Below are experts of layer 6 (counted from 0) of a mixture-of-experts language model. Rows are named router (the router's row for the expert), gate (a neuron's input weights, with its number), up (a neuron's input weights, with its number), down (a neuron's output weights, with its number) and show model dimensions 0-95. Each number is 128 + 24 x the weight over its row's rms, rounded and kept within 0 to 255. Numbers have three digits each.
Before each expert's rows: "mostly gets" lists some tokens that are sent to it at least half of the time. This comes from a sample of Wikipedia text that the model never trained on.

# expert 80
mostly gets: " |", ";", "@"
router:171154119170127126125126128081171070116129155102103145115134172132118138167128119108105148137072107178094122150126152126135175119173116120151125141123130130105134124160140180126159108109118144140151159104142091119115126132140143124143108130160073139115100102146156122134107098102149142101
gate0:109125094115123105117140125096139130161116137113147122092148119128137159105119160163130126109190117112124114152148135131145138108137109100158122178125109122169116155150124137122115147120149121130131089099171125155077126148102086109142111121111100064131081112123160074106095104108121166159
up0:152080133081147131136143102108090126136146146156071163163132094135079132112133142115146158136131119172143102148142148146119131143085133128120141127088127087131129155142120084141117129172118140121144143128125116085132139170165101134149147092173059149133126126119154127125104136119097147115
down0:124113133097091118094117150126137123131109145157112161118118151136111113104147168127149143086101130092109082151115143113177157140109104135104140117143115174128128115151104181110118102125143156094100091121154137155104128134173095089140109101115148109127153171116082118140125182133152094144

# expert 116
mostly gets: " New", " act", " ad", " ann", " Austral", " Phil"
router:182139171143119120116106162109150056125154181087119130127113108131111164151097128138111139080113146149149128134155143133132142118140174131128103135113114154106107088116131123110145118127137155133124122117087125135112164170174180126172149118163130098134126133123168151095156108140142131133
gate0:118140117132095096147085111122117080104139136123127140125129121142133090131157124136137113142108156184134162129129123147087105143109125158154130107122114153117166113112112089081170121136124097117126166115120072092138157116109130100127159087127094130173125120185106114122080128166121093140
up0:116161112053149124117125142130133143092140101187122158152102164156112138150109152139098130130102173152129112120166162078130106153118149143115134105077127129128129116154118153131099148129126146130107116116149138109124095094165154141079116162116110137160092156133081129139157122126128129156
down0:121142113140168135168116141137179129132119123123143117121150121140159122105112197123143143110129137140130120123143101154171055111107168159134145121154137108166121109161127118108104122114131110141139136095156141153138122113098120133134092146141160112093120137090147135173166053132129165124

# expert 31
mostly gets: " War", " new", " Pol", " Air", "ternational", " National"
router:152122159157131122154094126122147078107175185141116161123146144147138171113079134140101130079107116132124144129117144118144129115126166113163097143147043173123099090147104162096182118112136145134117142127104104114125146126148138114137139105149142115150134135149121145104124139158138125119
gate0:131120106119153126169091118137179131106119105163149145163149161109132151120091160136170131068129122140105134115097168145139141147132155166141118137132087103145106132116114085159178165106134151138112142130118126099115131129116152069151148136122102121124102109161105128098126132170158157157
up0:145074126132069093116155097167093143151114141130137136126094136098101133131106150167145149123104118125113172097116152168168126160104125115107159147138147100156159144131114158153085127145125154155102128131106183109139119104133129122146125118162128087119108061137113136162131138133139135112
down0:103110132128117110117147119095141114073157121082130122137109083185136125145107127145153115102127125123118125138174110174088115135174164150138116125125118130109128126111162170089111148121149141132100117134085147097140116118116131158163105089122148095157130146148147142149182136157086088114

# expert 43
mostly gets: "gram", "em", "im", "erm", "ax", "por"
router:137179138159107144155100131103211103126141117132059169113101138135122128156115121129108159131107096158137137140148111111136162129150124129134112145171135137106105139153146131106133147115103141105086131076119117127146179147140140093126110116125088101141098156156161138131093132150148139133
gate0:172149132150135158087109092090111100109107177167113118163129144166113142172163116114160135135158137112129158112134169093113137099135128149135101130137129106171106113128138166154154128133137169102112110100066129123133158177099129103128098119121149138119103124151144122170131141097118117148
up0:134124143111111140152118154124080146100130147121137087099112157160147116106101111139132116118121099137166159118102167104102215144101148148129114116111142111123144130123116095113139162134182116153100173125174125107127149138087142138106148101163097162116123124135171088143119132141106112121
down0:128100140137157151110106137134145081109116122118138061060100144100138117100156113145132143121107185109124093117104106124131123125126136153130114141138091092117160094145123118110101104165121096130122126125106134132097097121104094099147147097132099079133143159111128091150172114139102149166

# expert 50
mostly gets: " k", " und", " d", " dist", " kn", " sever"
router:133114120127128067121131159107151099123131114140099167112136113107124177156135141112091157132126091165111132144150131087121110112091156136128131159155113136106114098144112140102143080143139147174136125099115141137140192137126167117143136115097120108088101139169180127144139125147167168109
gate0:132068129085110138134179123133143108114137129127095119107149070134149136124147121103128179158143096136092152120127148108141164132107136110141100117144137142122120112109115148094125126120156141157130100125103145135104146162091086170133104110129129083088106165113086139082149174142124155134
up0:144154132091147142090151105103120106078129109115154127137161159161092158081098117138124109134150170163127127129090145115150127129165130097138159114116097093146114105126141125154143119107097143111162122095136106184086133083125130120129131159161141100128123106106163116084134128113155161105
down0:141175153167140183137136129114158106126122151115127126129126138174121102154079164146122164076082144128099149131119111147131128136156146081136111114128139139095130132144137092144149122118102140095101102182148123162117107115122176105140131124131118089144118099172103145151111151139172148115

# expert 90
mostly gets: "resident", "embers", "ople", "aul", "osition", "oint"
router:163169121131116139153097124084126112121113124094112142119111148161130150167118169129112168147131085154088138165156138105141126126127131138163104150132081199130126124120104120106141124130139162163126164081116096143146146134134144097127118098127103104151093163118139188137106131157142131118
gate0:137128148116092137129118112112099096126125101126129102165161112127140120185139132138104174092112110130087120151104140169137120156134102119121156148161082177064142101103146142114122132108109151114105138115109103128115131091141107107107109087113084109161142173130129151144140103171130094139
up0:097140158103154121145137154131143143129169150099113109111174143124117150132149070108134109136122099129131108134115150109110111122086098149138119142156137111155157160151135145176139126095145137134071143135116108115126156111141134159079159090145129126097155104124193126086114118127125110187
down0:176107130135120125142126111100132111175139110128140129120091142112107109157127108170163119141094128091143154142096137077143135106126111073138082116132135106146074154141144166115143130128135166099101112144144124093150150139109112133120118166109166122136130134107124112100049108106155126155

# expert 83
mostly gets: " is", " was", " are", " were", " be", " been"
router:140133125135104119144115154112172137076146107087100122121106085085148132136107153116120145105138115185118155134163120101147136122132150157123110140119127149070120167121105112115137090151139164129113152139134089150159135120158148130149142090138094104138066117113186137109136101117164125144
gate1:132119118210081136143100157142131130137138112120146116127097119102146102125105162131114148110128126151133108126118088145121154117191153068147137153105114158126094145114126130194102087160142177131128114106152176117165106110133132153142134128123129124133125139097101133163118152133117111117
up1:142087164171119140134097154140131158131074156099132122099120139094147132138155161126163160116146104134084094141120106093124094128134134121122164123170136114114107114116113135185134138102111107127104154098138108118120109103085161119092136130072081139116147138125155147134143132080148154125
down1:116185097143128113145127062103122154116111108131166097125102118122086080135116101129124174144103123135134119163152110147177094137130118114141145092141107141108119123103141126116159088141119092162103103135147132162114123095154140157108096119128134150092117126160117094141103148173136145091

# expert 34
mostly gets: " years", " time", " year", " child", " season", " life"
router:117152157148125130157096138115124079092132115138112114111146155108117171161130140123122173102104111150121151130129129114163175095139192114172108173132101200114112113122117128097128082111099145121172136102108118121161150126134138097127150128108119096140123128139132156110137086141153152127
gate1:139144147107123162160130116135089155143122180150146125095104141095090138153184117102146118122126143142170177132133103117118122101093137129102112177140124123129136126101107091123113140140123124117119134094074140151137122148128144141118072119148135137120061114143161136181119108127133172156
up1:146173164117126152090146110115097137138122158160141127102183130101109151185107159118138119115121120143148115101116135115142149136141117149126075133099105162098105125094096089117170159100138131100157173119103086140110139154074131116095119125133127122127114073135125144114141092124114142117
down1:133107089129081099083155133120112128101128147113145169120178106116133136159144087105167129116165117084110145147159149135110110115153115109094163118149135082146105104115107114115093129125148111136115131119161163116167154153148116146122096124112117108135139129140094106131074174080103134134

# expert 18
mostly gets: "ely", "ially", "ly", "ful", "ily", "ally"
router:124165164132139125140110164085131056120129124117065138135105138092141153138124149130146121097132112152123174141152166080154131126144180123145098120149100127134135114131095147088132098152105139179139124107125136135155117124160155123127152079114095147135106097126139122117147146128137178123
gate1:150122122174174120108142109104132137109103097127101137153102125142113160161158161136157107151133092120112133132145113167109149177123132120151086141077125125130196147129130096117121100165118093163159097094107149153136137095139164149148100131148152094121121098146113126120109148156144102121
up1:110139117174114112098168114136115121144136136112174155102141091097094131072077166145162110148084118103118104116077134139143132144150157177132139116087154120127114101146093147123123122104145119186102109147118116124144106130130107136135147119114136166128152129151148132176156124138111146097
down1:154157149121093124156146126148113140129127083150155085107137076118110108107108152155152123174097143103121120099135118142114132137158167060108102111128131147141146139102151128128178112136120150137163141120143113166105153125170101095161103093130160113133132122146119101161153169114161110115

# expert 20
mostly gets: " family", "amily", " life", " many", " first", " same"
router:101169136156156107163106142122146087108177118111107128139100131106133181133126123109137157088111065180114143130149145130149141113116146101153104114150107186085108095143142149088144090119097160131129142139133124164142138118139135093104134090127101139158126114125131159125119107156141113108
gate0:112134143160164130110120113147136132145153153113102114162128133156115141144149135086158159097134089131123141144176144119112156123112163152156134094115111174107153118172073154108096151120145176135123101141140085111131142126114134118158145096106084094138122158122065128128107126101094147137
up0:173139126086148108126122110145098136127102080120127112135113136158169100119129136124103101124136156126150144140182127078121137123119171074141124098157110119127132092096096141124127137160129109097123153108128191128111150146127102148177166125131132081134140114129115090133179119150153125100
down0:123086149155092113141087124119149084089135112108145117131111106136116151151153140167166144191104151130139097147129106153164136148116095089131124095116088147177117115167157155117115129116140086103169118094091135117123130173127127135154098158122120107091153129123146120118149120098144118130

# expert 121
mostly gets: " est", "|---|---", "±", " Count", "|---|---|---|---", " stat"
router:164131136149115096116131142096160130099115154101119153115117109125086148103105126104128178131145091147107158159162194133137145130125167118150100125129101115137132110132096121112161107119148175141149116093151098126126127143112141114120115087139112078126095115159146151101129135188183120115
gate0:114129113147089129175155120147140089129134158120080161114126146109128137116092113118129123172164126113123186152149135094128108154092083127144088110114083120134123100106114158120127147132136159129153106154129096145099106154117162124086177100149137131112131171122144124150110126180137100108
up0:157083136119136146091130135095119116139140143122117097150129137128130151114144154107093114101139098137130129208059091121136122111142136117155138138118134125130101125118118137127185161155136119129100128077097121121136114130081134165112136104177151118117133127072182135148156127136153148137
down0:118115127116137124098147117134121116065152103119134136149135125138129112116135156145188107074103124122096168138119125114134096102122132123143126141118137140132151080122145095117125156142123137065129077139106161129144129152111180140121104101090087109099119115134164151144130180108079163123

# expert 5
mostly gets: "echn", "iew", "aul", "istric", "ex", "ubl"
router:150140110154122137124093159125131102101141143077127159101101127145132134134095150157136134135121079147106119150147133110127104148146135080150136136144090168098157098119108101083140134119120174150155146092113086086113143153158141091155114094141117149132081148161146142095096098139145115114
gate0:141149140117112137177098102103117138098160143131118127113130144169134169104143169119102124142132130086124080120120130133117128154098166150125137094159097093078143090129116117128097122123151111103191158168167141125134118112140154154149143174151105104144153158159124131107169153123133146124
up0:131135121113118133123101150103104159156133107116172147086137165129162167130141110111137096113178137133117100128104141119136088187127146168115111141076110109140072135139111151102143127123134157121119104154126125097119132118172119093168127140152141144093128176134156084137142154157148144096
down0:123125157175121146101085125118143116112148133147175127139138108114105131138117147131103176147120163160133115115118136092108105121127093166083087137144164125171170159143110135083144132110129132090123134119133128130149138062124123107106155095177166144121156137120102146123135151171132144165

# expert 86
mostly gets: "ional", " National", "ational", "ternational", "ial", "ical"
router:184141172152140130128109160119147078128162130117120165118108160143116147095082138124080134117105091172099146146151138131162130124102140114140081127131103133118117109145102119123166132089111138138154144117114091136123140117154155113120122078136135131122135118166183142119116147161117164077
gate0:137131115100134138123112155167131129167139152097087175166125114128111141101109124108142104143149105101142107126151158091131148172106131138125128093152125147119152124129113151133125134125110141156130107142143141161043135093131161132130141066140104153162112084094110177126098145111156132119
up0:115169115117166140071123153134119154087136133105110133141122123126148121121142121118143116132104185109167103115078121153094127163130149146126082159133135137164155119150108102107119111135116171065145080118145141133150128157177171161117105116086150126136130143152116158108147132143139144117
down0:146146141116136159112126152130121097151133100101161123139072093111115187096142156144118134165103098149141130111123121110132105106124108151151165155111096115105106124144148135122096109076132101115116118105098129145089097104148114140102156126163104128093183118155185107150154146152121111135

# expert 35
mostly gets: " the", " The", "The", "the"
router:149140146141164128111117199129154134090120144097130147113115128136110115146114133138108132085125120165123116121124139127152107105168162135133093155180052111093130131161151148096152105089107162127139116152107101122135159111155113108145083090139120152102144129124184126136105133129145122113
gate0:155110140110104103079140123134197126131093105121131110104127121115099101150114136107117154103155141132152127127107093129094101093123154194160119148148070102132119101078125096143153116134155151124161121137138104136159126096145136105178111153132115110136146118101134173122130103109118096117
up0:104097156070070098134126165053117131136132108096124124154154118131143115168127122148112114163110141134163123126107132155142134126120090155138115172134119088155149141110145103155120106137112154115111093137134098092124120159131127098128135106136139171122132138135117205116127164101122131113
down0:152145131192138148097106122150130140123113151122131134131085134127133165168114086121128169101131107110100107152142176156135112125137102085169141110120113159117121119137077144116141166174121130081123113167090135146156130127098131122115110140139116108133156126109112103158143178137092122177

# expert 19
mostly gets: "lex", "pen", "pt", "x", "lin", "wn"
router:140176175152152106152085130087153113086153132075112150129135176120112133171112112138133138101122117163144137126153120107125112141143149111122125171145134140092154098136143167128136131125118166131124137066128101116133165125146127106120133113120131091099130117132205122095116136129167136099
gate0:189113146149162158157084081135129106138144138120112175118124167124134108150125115130153122134129131145152098139157109113120142165134152136130131144158138098140186099108171126108121138101131175096137114144110136098145150131113147146122154094133133100163163069170122114102088140151141143138
up0:125095120100124156071122124120076104086153139141127134078117151114118119109099093131140121163124173126110111118121189130119115110152181111096092128142152159110167130124140127109145152119102169113093139112087140099108123101127133122137131111115140108105120132116102144142174134109089079128
down0:101091168127181120123123099072118181129125134164152161123121152144112163159124121135091154133163108139122138145107095153130136126143114159122144103124131069145169084087134149125088091126141145111110127119076158090097130125169104136133129094112143126130133104126118104138109118145119140153